python train.py --num_hidden_layers=8 --normalize_top_k=false --balance_loss=0.0118 --lr_router=0.00114 --max_steps=7297
Below are experts of layer 4 (counted from 0) of a mixture-of-experts language model. Rows are named router (the router's row for the expert), up (a neuron's input weights, with its number) and show model dimensions 0-127. Each number is 500 + 50 x the weight over its row's rms, rounded and kept within 0 to 999. Numbers have three digits each.
After each expert's rows: "mostly gets" lists some tokens that are sent to it at least half of the time. This comes from a sample of Wikipedia text that the model never trained on.

# expert 2
router:447458542505465513455501444454588472534603529517507536410517503571519501490557593472539544592577591418546354485612398433512475542474516462450606530523532472530514578569540433543514527504498496523645593514469596415498531558545467511532481375487567607499442511534489503486526511540574469516522517418542536522516438552554529517452543463566538530575534512440406428513453569540510442508581
up20:504439547557557479540561509555555437548493542512501617447493537476533578482465495517489403461470419570580567466426557494490475512512567488529469510532539599516531601521533545445466502651457481587492544415477475549513415493537448529496469509459541566566497511482480522618517441544421442583462509542497570548477483500485540524577521505543522521435567477605504531474494482423519514440453
up21:465487418432503496520426431409485523481430439538480574462511520619524551573487496561518449569486631549561542486544479435460493555521555610503479434479548435470539426466467388488461525475467517470480508476531449516562590480479516393492472521524499347524441557473496521496548473551497430519530552505538457406512410368539500456531540527583486507530487469524488495580494521584524551471532
up22:500452497490608531472500481512503523522514520590509476556562480650517484496506521487416504509481483531470377516462491511385508433524491430482482417599520508472514375522506461558552455426523538580478502513554501539490536457583539542502543404503486464498561426524463442621543495512509422484567540551537498528501501445533598482488496616534464405532621405430518531460488577549592555519404
mostly gets: " Votes", "=", " %", "History", " Succeeded", "Career"

# expert 6
router:442528585461520482578544494536496542471454564443537408449498510506519471503483477522489516643531497510475526510556463421541504385470473520466607476574411548607449592499499396493460557329346527565455535505488437452491477498480456436548595482534519494436557497531447544532528455549507426516502585494530503503512499557505435438453586512465518539529491478590501497395522479446506392477556
up0:464559420558484503465535490548452459429450527475573549525548424548566517465514497485502520487519542491525547443444482466600514582532475429535552467457444450531448540448454417531450497552530461572464524454512491560507452457408443522533487582621494517522481535466416543545493504489485553481592539520499470526438411479573476532369519485509441417507525505473510516474468486595506560477462
up1:523396482511506470489470533498500521499535587501547548403566549508416604531486486573476521546463461474446509598534420463510414445543574479562371526497456432454449474506451499578512429530460549535552446534499455419494431592533527507494490472549452468541508387584552485471492520545512506452510519448471511428430596558486556451576503468540501480462550525507471492463433491538550473481458
up2:463497469501469467540505505425534443480449437489447488477507504529457478556524471523491439426501588452492527493499476472482509482529568601455487456596455544503410494505468505479535556480505566503617508594561542483524519501573448489430565507536590502508359517537526532484465445482509444581461491466467451504484534600478510464527505499488445516593479494497405587544480449478498504468497
mostly gets: "'", "din", "umb", "oc", "mp", "cc"

# expert 0
router:470581545500518550494570481513466518450538419421505507579519513468502508572484547520485425452513614579439478597562470516574622428534532482500439620476471509548539476560495414552500620466417459531452451483518438453510574438449584477442498413567503477556444597514533390467490491467520504454498462461538532550515490479432523483455576632497505507544558600472488378511522426533533524532485
up0:444465458457409561507550519491478457506537537469446458506461503535488509655594436577580451485440452558434484534561454502536564529407447484507547528521514484453500473436500408509446593450587577579554463499498443540449527531483588414537507466550459537447459511466573416405528553493510476527607523543495543469477490523531531477453477469560517507517431449513473540493524565497447412519549
up1:459525541522423559460541475530636477461520467498533593468461544530436481499428524498476478485455423355481492560541455460503516511547552531645486457434493478604497527508500502474499515484497467468465447535493508470479459511539470543457449542529477456426399415518543511445533535554512460533558426503445424557453577434568498590556527448438563472409563488581576495495461501543593433487540
up2:523477395524418518469539515475585447521456444452454454445562448437441556447509504488538479435580533445430593521496500539487569562448471525575552558521538485503510562525523457591572488523508508451498554460496493535482468443490466492560523470483522500473440433461540468475483485557408480505469404453476410528541461525643539502392535409538428490555505567486470554569540527471522505522566
mostly gets: ")", "}", "″", "]", "\"", " University"

# expert 11
router:432496492474536549568512555530510526576494537423454498497420423469610444503570556445572501603496494513501485460561435566610552415436470603557505579491477537509492532518519476525539567465434491545487482535564515464516470542428432508404567487547570451466392589462546443497476540589506455558410492478513479446459472557436492534485487581525529491485458515574436501461544498489503493507456
up0:544445468578517541508467462593569530540462442473545485478438439543562458511498426396451508564501468493519547576387524435532458480430428580576401402546540534454378471550533448459502528434422437488494456428561504507486516498533551516447578383470613472562593496480503488424483489435481434521466557486550474450427483570462391581439591423484551431500479666444531501597483525432581529517420
up1:442516520521465438576486495517500495492555457556416437495481517488498509472487525463479461488548569506485468527512504404628449418533468505490527520535417545393471489542577545569525588433458565491484492570463468453501509398506514575449503558416539448424447528379439491488507420553493490503511488524467460524510554522505564524471504506457484546522481555534503506501564564569568463473443
up2:524460537518493476572530493556585580485486558471476520476484507526481372560505503589512502451555429503546422550461584560480530508501545561469547511588506444504499513528468573439555570479455503509488491465530465495432479548465554515560482405466609334468447475465579497462546461447565518515461533590461549537532553437440453423506530479465491564494491535531435472437438470487499471572396
mostly gets: " phys", " super", " former", "Te", " Chief", "American"

# expert 14
router:487597608501541570422529485492608438460487570519520548466550441506482508499514450505444467481498532461428524460525457398524586422562591425491491475555553560502525421560483532520517547484566445594446451601554526409621504451416540573467565464562446521427471587534455473476462488541485441540472532473534516561505561434487459471424575515529559487534490500592451546505392466429519558414481
up0:455549635547510565484482484456557502448437533463485575520449533536598495448512509498481511505539504542575564402520473507608485561518558576529390454499520399436550483478593450539467444522507545514429458488486434434499455544498500562576470544447484400501473379538469551584532457504502555445455587606514513550500540468453503487570534496555439484556560454443465421451424493369490495571599
up1:436435567402446533469552427470514558606533592426542564508493516506500466441496429488428455539555616477458485498560481589523465515500476463487511545485521501554433555570409407530514457564527499475562474587446521453444557536554522473532599498547556508485477502490556477478481601491502483463570467526483475543529572509482362488520545523491482512601483539493544424521473491513376490497504
up2:541597488482464544477456363454495472403423463484466604516482537469622479548470529466488496426497585500489498563438543492485390502487590394549447458511421448491532498501479384524556464496573491581465432547539457534537523406461551566528421503569454391456489492459535463480520550569446503514436429452435526483481464558540492461542511428431628550489502512510525580506499600437538498499573
mostly gets: " such", "ations", " role", " work", " teams", " Coordinates"

# expert 1
router:447484486474450487450560405570489556508522541539586542531488490436557482444461531528565532468514588441409498559572517538512475496511574500506488522506490487492436489490572498504488487495552457584527528558537537513511488476475543501426478467677558460540437553497482540521584401550485502443457523422543590442459435555476471457459541464535552483580496578378525496531477538595470512492452
up0:528497495466551502475589475453508483515485504507471659538416579429487450533536514496559480478314535469506521543543516520496516507472592555469572511468435457459567430549483481548567586504499520519504477493496510585428432533404488513435531519489580438497480499546514529512526469524570380466537519506523518518473507535422505424504552531629582506501411550558562422512521555441458511494410
up1:515456445501507525560595564516508445510595525459490511414476555534490525480495474492400434432456479514321502518456490523568504397557500520478468539488451585543473482543574528543579520479498514466564551538521509580447496502466417442448440489511474555399522520567515390496472538555500524523478418512386492531452502491449581513496547470577517524538599575521597537508442525448402444567470
up2:493422527495489409484584393553625512463538452553486478411468503469498492502362470502498553508563507505489424554501527551559521490533466456525467443585486524556584523575448506599491515494564455558583400539635500508496483600420626482565543502663526486444555495553495510489513498519443440500504512505510418395471422535529558494479509500571525537617504528514616479554471422580456401563509
mostly gets: " and", " &", " or", " –", " has", " until"

# expert 15
router:503536650541380549472481506490561449518562486517505622490417425527493486535541488383498461507612630508473503443534521502531569423543475563573448516507440494498453430496499508531499503493494491563493443487481469515426520521432466506554483599495540593531483529576473430548549421542509413490517518518536498628489410461449398588520524495433499501496447570472432367440481421512554530539537
up20:486595512513517415580520493512521489577508573407478446508458489501436562502398555407562518537433494475529432535526462550452455435598574511522418465508541447509484487466540472512584413535454468438478462535472477494466472472511449497546466568521559532436453529446538478527475531524509478594495484524528456569405483477598405459446463522533539479554466491642525540497478585557548570401477
up21:463524517647461497459528544600536445458458479517504497434526451563515524548478446489444527499473508521490496492492451515447441505473520525455462536510437576648494581465563567413531517489542454539591449548518475480519464517466539475524474537517552502562488539569476501594549456422566534535548444477488490464529511435448513544523488376410451469421500401430594505527489570552630455430462
up22:513537490519497580605393483521622515490546429439493519566509561464540523453520545501513515570555485500520496418566495544537519506445468512453540457408481432540463473501455519469512458561488562541413560532518513520501492374554486487518534524486534511530517493489509499516386559414506516445462574498542440538529521451532415483440429475464452517506546438500418528475590588504596373435424
mostly gets: " two", " three", " one", " some", " both", " more"

# expert 5
router:505510525484473563445581542526465596531522469445497528463443436482452503482504564475574506519505500505449526520535518472581526430481424612483521564544507524546382500573401477555472592528505411552512485459604498506558482500513558417438496400448513468496418532495479480523606425552497418410545530414543489559473526505440536518460485472457512605597467553473473475620551466569495491564546
up20:533540536569519517524486524491475481509456453439566473492409489557465444551443477466530536546521366512489489376534513536492532495514477487510605454462572467552478494599526450573601536516461505548505535494470475581480441518505427430572543477510534481486518555533554513439490516398534461462532478463539493409493544547569524532580523472498506447497519497471468569502479485496540512520548
up21:393512541640525493536510480484505630608567623511527485440500426522513448433575532553510372479556517608516519531479543479520447478525485462501530514502522463477480530523467479451411564447433548516451512560479466500401490413429580582512500523425494534483516579492517423564547494549469374516511528600553527558475491439489501494502483533531527490458515514399443461481610521517470556582431
up22:512496501560517447549497455458557490577504567466607474471416528413417540484608503496500546471628457474431570581463529436458515489572486523420485493494480452452586471533606594495503488473552455516647542548413542482537523530510533461602496371431535541424539464487452525514504462486423405558574460596520455486386477479603562488489507557582549477526378620532545468572489498469453472381510
mostly gets: " while", " where", " until", " near", ".", "—"

# expert 7
router:391558543527538535449491474544569484472558540424621433482490430574547523490548445497508494422572523509438481444500533477544568524482541498558504529481498463494557442525500454488476574469456424519518434583561544450523515544496585485422559429470549559433426470563501551525533430511435534527425455497550518525541417476464491514443551463529567631607395566499524449505536445447453450496544
up0:522499455486570389501549488446476515523495596553534498469391482470478468522391514525436540436528604621480469540456551467525548556494552469558498446513501503421463443549446511494500477442560489496588522502420464529526500563455666490554514444497503461476501473479655523468568530490501568515461537520546471455508471458529525445558562496407499443469409538470541490522491505575488486509541
up1:527496538456500475465539448471513516467555555523555503588482531458469500483568519519536480489548567393486418621430459447412393463532547432523514399537507480505572496518569474516485489538476449528459471443572588488566429499485549502488507555465521534634422464576569574396469489554564519396459556562543539493536467553467469542498549500514522534432517529472493417489464546497493529428547
up2:503538487482459589496507522501520605524549537482496510540522548414534505576525548508507534477526612453509437562472464494518496444389456554476497565484479573588632566577467533625517462492491442441490502490440482482472504542590553547466559562603497565474470483530554465517464479598488300564516466433549624552524481474489553575472407488474478466470517532441612515537436571503556495537437
mostly gets: " Born", " Bal", "See", " Succeeded", " genus", " Bo"

# expert 9
router:544516466455561516433536450534558593505505492510493521460504494491526516484472469395521501503529484415562470457503624507518558459510569568536472466515452483525394526527464453546545547469400520534597488536495422541596554442483538441437576527534532497515490633568495495513558364553405552546413512493535503517460463484525487427461454546627464549575531559525421458509447472583597427573525
up0:520522549525422546459474542569520679450569505563581534558462558540540475462531397466548494477525525499542536495508492494495553514464549544537518424456398492460576552570539469540429473525488459472572547541555488540447444535432564554473504574491578504559504552537497565496449504429449525476468568476526509524486466386448476509556494534578562466473437525451510451506510458477449471498414
up1:457471564549467486385519465461383504556502468523470479468472518546485571637516514601438479500513411528514525522525433601543501525432508517610420455464532551552412442463449540466432524547542567485602490529595528378515566423472486467512543457495453489477541439543536504526492500542569499503477583432566470480525505481537513580580544548484477490493578496503529620506467555491506519403407
up2:540479405458560527456474546536478526516524501553461504469525534458521451438461558469507512460580441521512506522539515493440490473480484444523566576561441469494453518531542505491493481433423539471522430543431460416517485527484569537539576491563506594572516537536575397444550506520509496586452519528472495561559566542526541488547523552546402453533477469480436457501507458583485396486520
mostly gets: "In", " In", " could", " During", " can", " we"

# expert 10
router:497558542511503547477562449581488577474504599558471534516560451547572441407551512453395490474501510496520525542546513401544616385522463517430503526540416506523502549600559465543474520484352490535506486565500492369514550461477571543512451539623518555469505466478509411456556464491533482558390514424536509575505494563522399427456522557551571545482557539584423474504462401493532523521529
up0:490508520493498522428458469526517471553463523529642587499423487560503452488608451400484507511567484534546641482549446502479601484497565586533515467482594458570520542540402516522593590556566534392533462511539603490548484464551443442479464500553445562497481492478558509516580431501497509474403539629446514501530534552528561536478428514451451487473438498567507432505552429437479558557415
up1:491557531498557471601544505435397502504550466436482493481556431592488422448434647466504457557567437452464448551492487463562408558551488451496429408557469431461547468544576560520448524558553526414458513513501518519586459531463543505500574591477565534523554463565468451575497474508601509538531522562508599491556482488489477464470457558409470473509566438476468438458457602482540426472535
up2:416489509562545463517468486478482526576500544499433467473580493502485522481392526522511548543487465440488538495542498514538490515464482463553510520538431497519511450411573591470451558456582498542449514594452532487477501416509520499460468512501469598515496491473533471572508562488581585515528477511601543390549521497388413525395530491468515597501555445501493525577371467450526508586504
mostly gets: " water", " car", " bar", " rock", " design", " art"

# expert 12
router:403482592511526439517560472527511548554534541591462442503438356491511431420438510512555498526553506535481530477492628529583479446443516553468583548485528432587415561500534552492574546497497433436477531562543500514513587468456594533371460488461536501482400478503524565566458471512496483445499554488534541562547466453415439537460508480513547496534458567541560472454488518488535475491520
up20:581476471494498509471505549496506521520498485446479437591489564566462487508553569396491523557574494454460512564538458517451516556524478452527437477550448467421589496438541504508460464530507461497547561430479524508417422523517509412541419525495532562534431565498517548555471526581506453513579626495448531440447486444497559469490466480496443558477444433511508547502478478525440490445518
up21:503512517569488585461536420419482509499567523386435503538513422488497483555623455406405511538516462521445578544559409530373598545497512542472570511559524399509471450535432460530511467501461513491524571459550512524484484518457482543547489514510447520538434456549502407393521413552507507602473532537507534544483537540418402515415496467447644542455469468494522535502597499503523422512450
up22:480591496530529548479496497497474462553565539467456452487463592538514538541478442564558578469579509454489508468527531456624477484587540462427583475504447497454489437547506474598517444513569468395502578471484542475437536427565548572462543531478430565484525474490514606566496494426507619531415496483407624530453512450569577414460536531510563518431514518540509511500501578590558492488530
mostly gets: "The", " The", " the", " several", " 50", " original"